From a checkpoint of a small mixture-of-experts model trained on Wikipedia.
Size: 8 layers, width 512, 133M parameters.
Experts: 48 experts in each of 6 layers, 224 SwiGLU neurons an expert, a softmax router.
Training: a variant of Muon for the experts, 1957M tokens.
Below are experts of layer 3 (counted from 0) of a mixture-of-experts language model. Rows are named router (the router's row for the expert), gate (a neuron's input weights, with its number), up (a neuron's input weights, with its number) and show model dimensions 128-255. Each number is 128 + 24 x the weight over its row's rms, rounded and kept within 0 to 255. Numbers have three digits each.
After each expert's rows: "mostly gets" lists some tokens that are sent to it at least half of the time; "comes after" lists some tokens at least twice as common just before its tokens as in all text. This comes from a sample of Wikipedia text that the model never trained on. Tokens count by the router's weight.

# expert 2
router:202087138158148099132152122124100103120105150127139131177143091133101148120124154095168099140138122141102137146120129133165141153102176079113140127157165156159141117112089083120098138097161114138123124095114144118127152108144128129167116139132086156122068132139136132133144116128116095117092121126150148122141108134123121123121122117143122093192130169157090103110093139136121070119142
gate1:135116124152113113152109121126126125135145129139147106155139129116112130114117148127084142106128153100120125153114099144070136108102103177108133171129132104151096127087116124094167142130135143105115100113122115136183116153165102153138148134115107101167124140142147132113152118128107136156116153132125128120144148093056135118127142108155090126132113118106147140141164174105113122123098
up1:141188120131169138125099119121083136122141197125139171132144154152132117129138107152129129122123133126113153128151130139137110105135127116132145132146119127109109117176139154119111115126147152122109150137075153128069114126096126086152093108163161153107166133125151122156151133098143178100111120116110145097140116206167143136127099162148167132125139136140123114156127098137180162084129
mostly gets: "1", "2", "9"
comes after: " ", "1", " (", "2", "–", "born"

# expert 15
router:178084144164148121162142112084112131100136127134156112166168107144112139134100151129151128139142114183104121090116122150137122126113153101129110111155137133124146103118108057129095158124113097136115092065095127076116142113122171128160085122118102103115126109153164116130148135145124069137165110154173147144140104150121133158140119100140125099149163150111144097101125131131091108113121
gate1:174155095159105101144112085142124108098117131119089163102107112110133103112147067160145126065119070114148134165142084124147077125174096153141141088141174124145142109161147100138116138086141104141192107126148126123101147070110117129110091110180161090118140102114120124161093124104129167115130163121103104068141122151121158150146185154140126103146125118136125110111144122118125103115132
up1:156149119132109110139100117129140105085140144125136145111134107124115146135169084164173158130126111111173134168103090125171140082152129116140131123090170094102145097099138143142147122138153128136144140130117117128134139122114151127119109126175134126132151089106137109112127140089140147156133150121111138098129104160132150109100149159159101088135098088129149125082121136103136129134139
mostly gets: "2", "3", "4", "5", "6", "7"
comes after: " ", "1", "–", "2", ".", "3"

# expert 33
router:147106121136116106126124124160103160158147158109108110138118109132169129161125125095107150143158154145165137142070146106119137134137133164109126103123143181105103155149080135120114111102166127098131130073147165129117111090151110161115150160102133096109140140145090161128113080106135144083133121143095183116129130120103109086123132117120143080130144145096134169099122139103142136111128
gate0:156135117052128137122108147126155138083102139126144153112127181119114176140129126122147157113129137083089105091112090079117142105127140114113140108119106127144130150142140146180109133089133131052117114126137143132133178098127122140102109155127109128140121143128150141126118117141136077135144112156148128109176162106161100150138143107132117142106066119151109124114110108125167086179120
up0:133140130138094168143149143118127198143131130160077122119115155168114140135114091147139087158182111163103097151152130111098142134119132104118184131113164122145167118132100107116103157113152110173134106137157104105113171117121175137117124091124140160121126189068174129134151155101089152175138163106094178114121107123109192118112138126135213151091068107091136132156101151146140129130176
mostly gets: " m", " km", " ft", " p", " w", " st"
comes after: " D", " W", "0", "w", "W", "d"

# expert 25
router:201134140157109163160128146159139112124150138136107121154103150154090170132093132127154122107104096161114130123120132136173101097124156118125122132162161132131142096124098087094094122141070102130150074106118137107135153099146093101208125156151157118141111130136103093111129156131115141142136139114178130106131126150131140169125109136145117108161143129159117140092108135107140122118146
gate1:126110149112136154126104167126130113147146082132129105173162148109106135119091100169144127123120082149085135123148120170175117118163071145162095105121122144121123135097148103125206142129146117044120131135102121149125128118136115103120136113137146092150137096111173140159097155131153182103130176136109179133108109133160122112126127118150134130155137122130161158121108148120149140101147
up1:157128159111131155141094119142130125142113065104115113167141129124072139106080096157161139145131100101064181121158094182141161146157114139139116108136134131166153122119103112103182131154150149085119133120115142150102111073130122085062124116163121141078143096079157122153129137139162145119148133138128123137115131122130124131113078103167130135164112140089121150134085151090142136101164
mostly gets: " a", " an", " several", " another", " four", " one"
comes after: "0", "2", "9", "1", " is", " as"

# expert 7
router:138107081109157168109159127131124112136102149088161105117175108116087147112092146089148099126150133157112138111152128124142095176138148116109158116123135145149113142133170120108184098102122144102116141101134099089103126127142125141166113121122114124124101159158121137146143140160116120101093126121179137101134117086168130135131162117132105125171124148136131102113103141117128119119141
gate1:120104121150123108135153136163153124139109103137106097131158164136160130168139140134149136139117110113116163135142128137112146108118122154098118133137114065148107149134117136149121104123150160146145135120172135120142142108155145168108159126141156138150135132078187117114122126123115148132164153082133118095096114075087162142143107112099106130163108142131111122139121121157140132154131
up1:094119116128152116113097108117138159110134130049102125114120132159124103083088136127107138076161135144094108123155123151118099155137118115103093133109182160112147139116120110107122153143106102084095133138119130115103123142127161120169145145090125117112093125164076183142126107127179093126128102149153134134124133173139130119123142137168168141156150130142142101167128134135123128114126
mostly gets: "-", "–", "|", " -", "See", "le"
comes after: "\n", " |\n", ")\n", ".\n", ";\n", "==\n"

# expert 13
router:131123146137142101121135147073124143124138112121111148144172109142157119100154146109121135109156144145156141165134143155138094109106153126136150132178080101146136130140128140108126144089104122105103151070155131088099106118214137137143081158168118105180130143143147130152158118093111096097123110112150186128181099140143093159112132117120159098111156126116124108157076153111091127108146
gate0:148110117142148129108144105096173125082127151134140128118122144136111141094112084123120162116110093162094107138125131114137118150154126104148103159118091200120129122133115085162130123147090167130108141121106155132148146117155151123158130147112134113107135128141116139125135068091155126132143093147096162089122150126104125144121095128107144137136151126087144111101116065121099101141123
up0:166153100075114118135113103118116134174123119149083127152140160138138125123113177112181145170148135101124115137093133147134160152128116163160111141107141125135120090142155149124114130129155117134075130105129163098154108115086092125128106133146152145139129158147127154115122142146122156141091160121129121187140133121104144163137168150135073114123079134121099107158130152096119133163147
mostly gets: " had", " has", " have", "/", " having", "+"
comes after: "2", "3", "4", "7", "5", "1"

# expert 14
router:129130154145110181122135146079161137081110123125091133134089117121088135120170119163115151116118143101139112115168123125167090093118132120153124133111122131142161148112126158114124137171115126128162148134138131146129143163121107122156068092075162091115152133083140110138151070114116142150156081120107130173090125147127158141144115108128145124103104103139106083131166116145178133150106
gate0:158187133108127174121126121103119134130134138159175188132136124126158195095078132156159160129149137131093163113193132112154140158137122127116120101126178114123094122104124117146167112127103131143150118126117108137133147169146158129141134130105100146119150117088096131151154118121130145100104142131128113120127162112139105131132154098128098157128106119121125112119103170163147117149135
up0:144047101132125156146138130113138130103114149141122131133139107131128117172169121104138159150111152116117121135153071112136093121137110103117147147120135123119120157127150151105077147171142130101078057154163094116146084108147126139123136103155167153175092125141134136094166128142165136134112136128100141117164144151155158139127148124135145176119077148149144162104120119124159110138156
mostly gets: " film", " album", " season", " year", " years", " game"
comes after: "==", " his", " the", " first", " a", " he"

# expert 3
router:163115147113135134154144149114122076142160135176128138146127168115119158123107104162122176142169104136181117142134085150160139154110159151110132076143154119136116115169125111148121103128104098127123118098150142145137081156142143117099130172130150111126156104094086104167116096149162134147135105095147135165134135115131131153159086148134147141131142119091121099168116140115143136135148
gate0:122128147112133138132136118075134071133164126164141165113100198122110125113125113157137129133143175091141098136112165110155110092084093097125137155096121146142100132116145144116150071138157127105111083108132132075130123116159187108169182140118117154129150142112115154130108108105158150158152149143120158124085103081158119134096118123070110109147126188102176125126140156116129106130152
up0:109120145143106119150178132102111130083160118110131148081152091128159120125143102139099172097122138096119127096133132116086119132146116159132158069129151105123097134110071149116103154159131093121143152177124181132124154073124114156108123144129142122115137147155173142156112108107101127107118155121125082131160147101113155151165075125140135108096134148143139119174113120151154169124098
mostly gets: " the", " The", "The", " his", " their", " its"
comes after: " of", " in", " to", " for", " on", " at"

# expert 18
router:155135156141087133107101115121162111124130144146159153133112098097167127120125134095122103119129112170144131168115125125122065161129149094101150130169135175135119114120121125111140129110127125161159158144151090115098112144156137131125107152101155125126074138154132112129145135166115098135173070112204152132134117136104114128111155142133135084152121102150148085102139120110145131157115
gate0:147096119165160083131152126132100158132101115100158091111109090135151089115129110154143115123093105147126129135153124117108163150114193107125165067146090109096144151137170159140085113098123126105138107117145127135128106148074106094114138105099135108109115141126127084144133110081122153105128135120146164118121140152121099169126148135058123152157132125096118124144133109165123126113115
up0:105170166147147180127091133105154140133166107183133133136126146106109140154116110107106137162144135145125102071094131111138107139135056155116080133125136146170129118132127113123135082047113142149147169122138139144154111094137110157126106162117138128137179102125136139144166157097116111139159099157106124113125084086118170113152133138189098087100115097170106101147109105137148138183143
mostly gets: "==", "===", " ", "====", " |\n\n", "^{("
comes after: " |", ".\n\n", "|", ";", " |\n\n", " March"

# expert 32
router:108096125133133144092136099138107105145171130113149079139153139166139121071128096173082126146155111157146126127157108124103163104177111164149140141105100153149097177141134142151157153176102174105164155132091130150115074159122140135177091099125144128119142091095115126118120137116083110155140086112160096147163133114101143176136150112151098096156109095132127113124139111163115150128142
gate1:101133147155167169192117098091169098148148139142117138152116057150103099070121176109121134151144088128087132116116143149153132131116086145134141139135094093199148100150077091131112157121127167100157152114145149165125125082107190124149118143132158121098132149141096156161142150149130125142115150162149141129126134106148108073113146135128100129106093155094137130143108154094114130139119
up1:158145126119100121083127172137103205137117108092111114161109116118117146154126122175133149099117142137131111129153113135172139123145149124126134139114131153119148118158127164147125164155125166125084147131136100102109078149178120098116120105116156087122129172119090126107122111083184119165116116154103155146137154114134181194090121127162150130168136104151151106095093154089191154096105
mostly gets: " |", " JPL", " —;", "|---|---|---|---|---|---|\n", " –;", " FRA"
comes after: ")", "0", "4", "5", "3", "%"

# expert 47
router:112103106151156127160147156100132128123117074142080137156107123108149135138140115191122129107112112096112100138141100130097141162136098149142144167120120130116128127157142125116108128121120143135078162162191140132158106086079106103110145133154132122148133169125131127138092093122136126142112154122116154094062145135139125128120161137154132092097121150095095114134130156177157151128149
gate0:147089128113157138078115152153164115110161128153088124140121166125150105128133093142133076125093128111136125153136159159126155096085127141138153140137161125147153132130153105109123145144163139148110117162116137136151093140142099128148120148108105152135137139114186115151142128099130112105114118103117108082115132082115108105140144155108096155132096134137101154117112113127117140148165
up0:133115116160135199138165144157106088164095097087156116100116139115125104149135104115149159108136141114123154092103109117122112156154122104149163157068098153117140118166114159157148085119113133136115097146189109095114135084088180139130107142112139130157104137099154121128102163086083140155168089129166151133157118126118130124144098123131128146166128130138139088162129155174121144151104
mostly gets: " them", " him", " You", " States", " Me", ".S"
comes after: " the", " The", "The", "'s", " New", " United"

# expert 45
router:126142100120078076151133117131147122110145134125098141135111115135108115107109164114184101101115101120150132129122159109181152155073114128126119127109129125143131120129097116131073080123143119143104120147138140133163115135118156132113129109117099126098122170125113139154117081133152103119140159132132129157099146117142096082098078147137165106126145110118110164128131135135141109145121
gate0:120125176085093124138126113132111158073138135179135152108098140124139111132157140123127111129130137158080092146110154129161156110138123123093123110133123182114097173097111172144152136068119113139177117138141144150085104101130150122137155147119139160115130153112124116121120101136099081111106134146100147135111103119110157129086130129126139148130103144124164145136152164114137122113090
up0:125131147087115109141115121098125130135142105132130154121115087127150130139156147138180116151096101125100089099117123118098128121112109138114140159148137144111076142110118147141162095109146128121128124114153154114091103150150116098129123121133100085106154090135114093099104095123157096142139164126097125131135119087103170103122086131147107147150129123097109182187148141106152132134153
mostly gets: " land", " military", " Office", " construction", " Justice", " Military"
comes after: " the", " of", " National", " and", " Air", " a"

# expert 22
router:134124110141143140127144105164141190105166112093142105149180153111153118116168180121096105140130140150147138136095134131139149099147150141123148105138128146177103120103127139090101170123120068117120117074146097137103153127181154167158135093128144125102112086109107137126170131140153094153134121148142111146130158173126108145102166126183122171110157124123145114126133143129107122117106
gate0:125124152130068150124125129163169116137126161121100175124123134128128130142112127088132106145097119088075116130158130129214121129136133129107123099115151129158194105116134134148099114139125085119121093119178181141136073112122173085185122124152176098117154134135128109170110175106109153102123135121101117100143129122174108149073139190108133145104119136144134157109133094083111100112159
up0:146099121142132130150105128116107166136145068094127134103134130116105119160135120148119149159110106127146125160112133116157134149159138173114150064118182129131113130166138097125127121152125106102084103112108108166105110103117114061154124122083149133114134118135130129138129155091095117165103146097132155106153156133125147127114145178115124154149143120127155128083094139130150114128142
mostly gets: "″N", " MPC", " ·", " Candidate", " Votes", " ±%"
comes after: " |", "|", "See", "\n\n", "==", " ("

# expert 31
router:120119150094152088116131100156104134106099144123186142146113108107150111101124151123189118154161108149128111161158124144150139130135187110128164117152110129139096095137123094137102155112157083083094133129132079154136105150113144101087126150139097149117128100156138133115160087153148088093112116117139172122170116135081133112115124143090112079111151119145157093088133104110134075087111
gate0:188148140164120110192104123147142101133142070150113155107138140112099153161151134171137107123133134157110137099155129118101090136113120158141124105126162124124127120097129138138134106131149125146176168109114127147099134111117136172162136099117125110135146168145143122144118105082118155141087137135141146090087098150139126108121124127090082082107132099114103149152070142113143159146128
up0:142071115130106114057098142147135116116145158117150142164127114170124148086132131106113108141121176083093140152098139118091135089121135104098108141124096158088143143150131146084083129155089100106161084104111118147140128143121123098143128130134108138134098127112130133144120169159134083151149140138090124142139130081099122134114105067141170154143136147178145134124174098136112144129133
mostly gets: " ", "–", "−", " Michael", " Tony"
comes after: " |", " ", "|", ":", " in", ";"

# expert 30
router:117113121133106137125155103185148130164133154110159100126123115138145112112114114142079124127126173149139124093109155113128149152150137110086135099137103150110129158078142082128071105140136123132109131133102087139055120100084135162123150131119130101164108144104160104122120120105170150107154132164154114090097113093100124152152139144133157141154109152100175105119118120131152118147126
gate0:104105064166209106171109121126126138136078142102119097153181119144129105109155128146174104139173164095152140184115110135112126057109142128123148138122127144115106104134115163114100130096148101136158151137122130129150082170160147129148104157118101129150145105134125133154146156124088096157104124122155088079111128148130107104152124141066143161147167136113118144155150139090113165152170
up0:130152061127200129121116131140106141125104129136158103172138093100145120134107135184178119112125171116147155143117135136150168129178119122135089132139173120106096129131144154130127142110137100133106139132116151136155098162133140131112072115091090094102169095085103121147134157156105113168093177136134113092148117118149112125116122124098128145122102125135150122166143122084146152157166
mostly gets: " MPC", " JPL", " Candidate", "/a", " ITA", " %"
comes after: " K", " R", " |", "|", " N", "K"

# expert 26
router:169139135080123157118137169141174090153156121144133131132137173143106120131108097168136106117119108129141155098156130125114094114133138110125132166109152133130121115137136141109124095132049105105132084116123138090150147128108112156139135156176147105174119118107113104094092166151176150149134145112118122089126156061160168148108128129128128130131112169111152117150146126164136151160164
gate0:136160148129102127145137118137134110131127103079131196063124156136104103113116064146105128146112138135135092153091125131131153103142137107157155101137083104117103101135148151164073136118164199184118142161144161139158083143121147135120133118103117141123077121133137169095125101128085139102153089141154077154143146161124167116125113171122103151118110143143107126098143106098117156161118
up0:145069120114167110106143144130113152111112179174119149144115127137111141121115139145127111109136143127148146101201120099153110140155100111119114105097153132101131125137084094111117109139096112129112148171134102151124158125112142092118108133134120130113144144137076100140153155110125136170131175115167137091154118111128146089145064117137152124113112145127188149185149142159092134095132
mostly gets: " The", " the", "'s", " that", "The", " her"
comes after: ".", ",", " of", " with", " and", ".\n\n"

# expert 36
router:121141131113135126154129134145114138097139111153085135110130089092146136162066137166137128125122087131142124152138131127097135149109135137156134091105112081164167088137171135118112129138165129132114138151114111149147123102143123120109120146130086085141144159122130164156137085097138136130132162103139148144089142097113121122148136148149162093086102105117085157118120154108122170154096
gate0:135157111117149154125152143126125133127130121141158164151128166133131143121171104127141091141120131137145122121138153126133144093138114151129110130105144119127141127109116098143129117156127149136165142178118174120120113111102109113122141127128137129111148138159113103151141158141149099097134143164075090124126147111137122157119112161107097122146177096143187133118080130116126135076120
up0:124096130099105089156149117184130127125124125099090084141113079149137160128090147131146115116147162155123072147155122119143121142158144139109147152128127156131110152135143154106131114141131082135147152117139127147132138140091127155120135116139109140109091119094156166088119105130106136156141126107161159149136093119127157125166129088158154121134114142117053131146175166147157112121084
mostly gets: " not", " television", " Minister", " TV", " radio", " Conservative"
comes after: " of", " and", " for", " in", " by", " a"

# expert 17
router:105149129149134114129117112135084179125138108118124145157092142130192109130138131100160134171133165149130107122133140103130144151125113142121132083104130133105142142134105145120094150114093112153120157168119087151111148169136121106104182133128109117126144110131135113139094123139113162116133127129137120117135133122131089148111115109134101133163138125148122132104139116117139136105121
gate0:127126092105109093126137137107124139104175160137165123127148133103122146153153126157142089081123140088104127155087144119098127142163135093146114117151119098113117099120150139170132137130167128124130087131160171161179133148148130103114090181163113149185169116120136066165123116162134164104142118098130152131114142148130151081177125101136073097128154139123152116164158181104155106140130
up0:132143083137119101144153173161129127084157097078166144126129118140156114134136150160158149141135109116092136064142144103141151128131123139061143142135146159105111149113144102104125135149122131156147140171116109073137086121126184137116114092092106136107160092113132143127155150105136127134076115142174119165097129120077127147145115136084148146084150148149116117132173173147096133138111
mostly gets: "°N", " de", ";\n", "°W", "″E", "′"
comes after: "\n", "-", " /", "′", "°N", " information"

# expert 19
router:139088119137134137121131112125103133123173145105177088170144118162113103116131145104139133144099172174117156083096111123162163143109182151132116089145118115096103148148137110119078182151129109159163103085159139123124151101124150122111109150083115091134084096146115111126133129142116113127139141126138168119128094118087135148161099101117132103138160179114169087094123138132095139101129
gate0:083135137124096137144087208147124131137121131110070153112111163139128117128135127131140159146078145152147145111149138123080106128101094128140128107172141121133105122120111164129135127131147073113115078128125124117140152104122136144149119114095136140106129125110138134141142144160145093083144166129105101122133081145136132132143131117132160166152163112088157132133121129127123132138079
up0:104096099130155113158130140136106147107160115070148084135124099123128134115125128146121152135140138111061129094100102106153116130187165119123123135129150133143148087090124137099155122174099136076161138124090155140091183094117104097141099120149118103159135134120132118114136091146083132120156150085181164128123131115088145124106149129164113138136105115145121110111104145089148100071126
mostly gets: " World", "0", " US", " America", " USA", "-American"
comes after: " ", "0", "1", "–", "2", " South"

# expert 21
router:183105105159093146158113145141126141102135117141108100165057098129107165090118128146190131108109157140110165137129125128161118105100153131142099165124121159141109114104120113102123096155096153147151114118129145100134156156137162123170136125129119122130106131127163116119117127136115110162120122150145170148146099147106131164099106129162064092122105109184153125112124158121140130140103
gate1:053175103114188117095126117129131121143144122126160157113076145097108141114108139119147129106131093179087093087165141163151141083112164139156159148127139094099153135183170151164107130144096137144159161099125126140086099188145128104123139141125141170156096140129123136122151103170125156117168127094176147124129104125102162108120127107166133101139135081110134101174092099157133141094102
up1:158100125172162091113103131109116157125120100129109110143154102171164150130130114171100133123119119101153132156129162128085110143108119117095118178105121121112119135144113072111142122129156087139146125129106145129122101104127158130159108078115147101122088140120121123128058138104121099122113141132074125101113138115129104146131143125095116129115132124138108145131171120137101184143141
mostly gets: "″W", " century", "–present", " ago", "Career", "age"
comes after: "9", "0", "1", "8", "2", "7"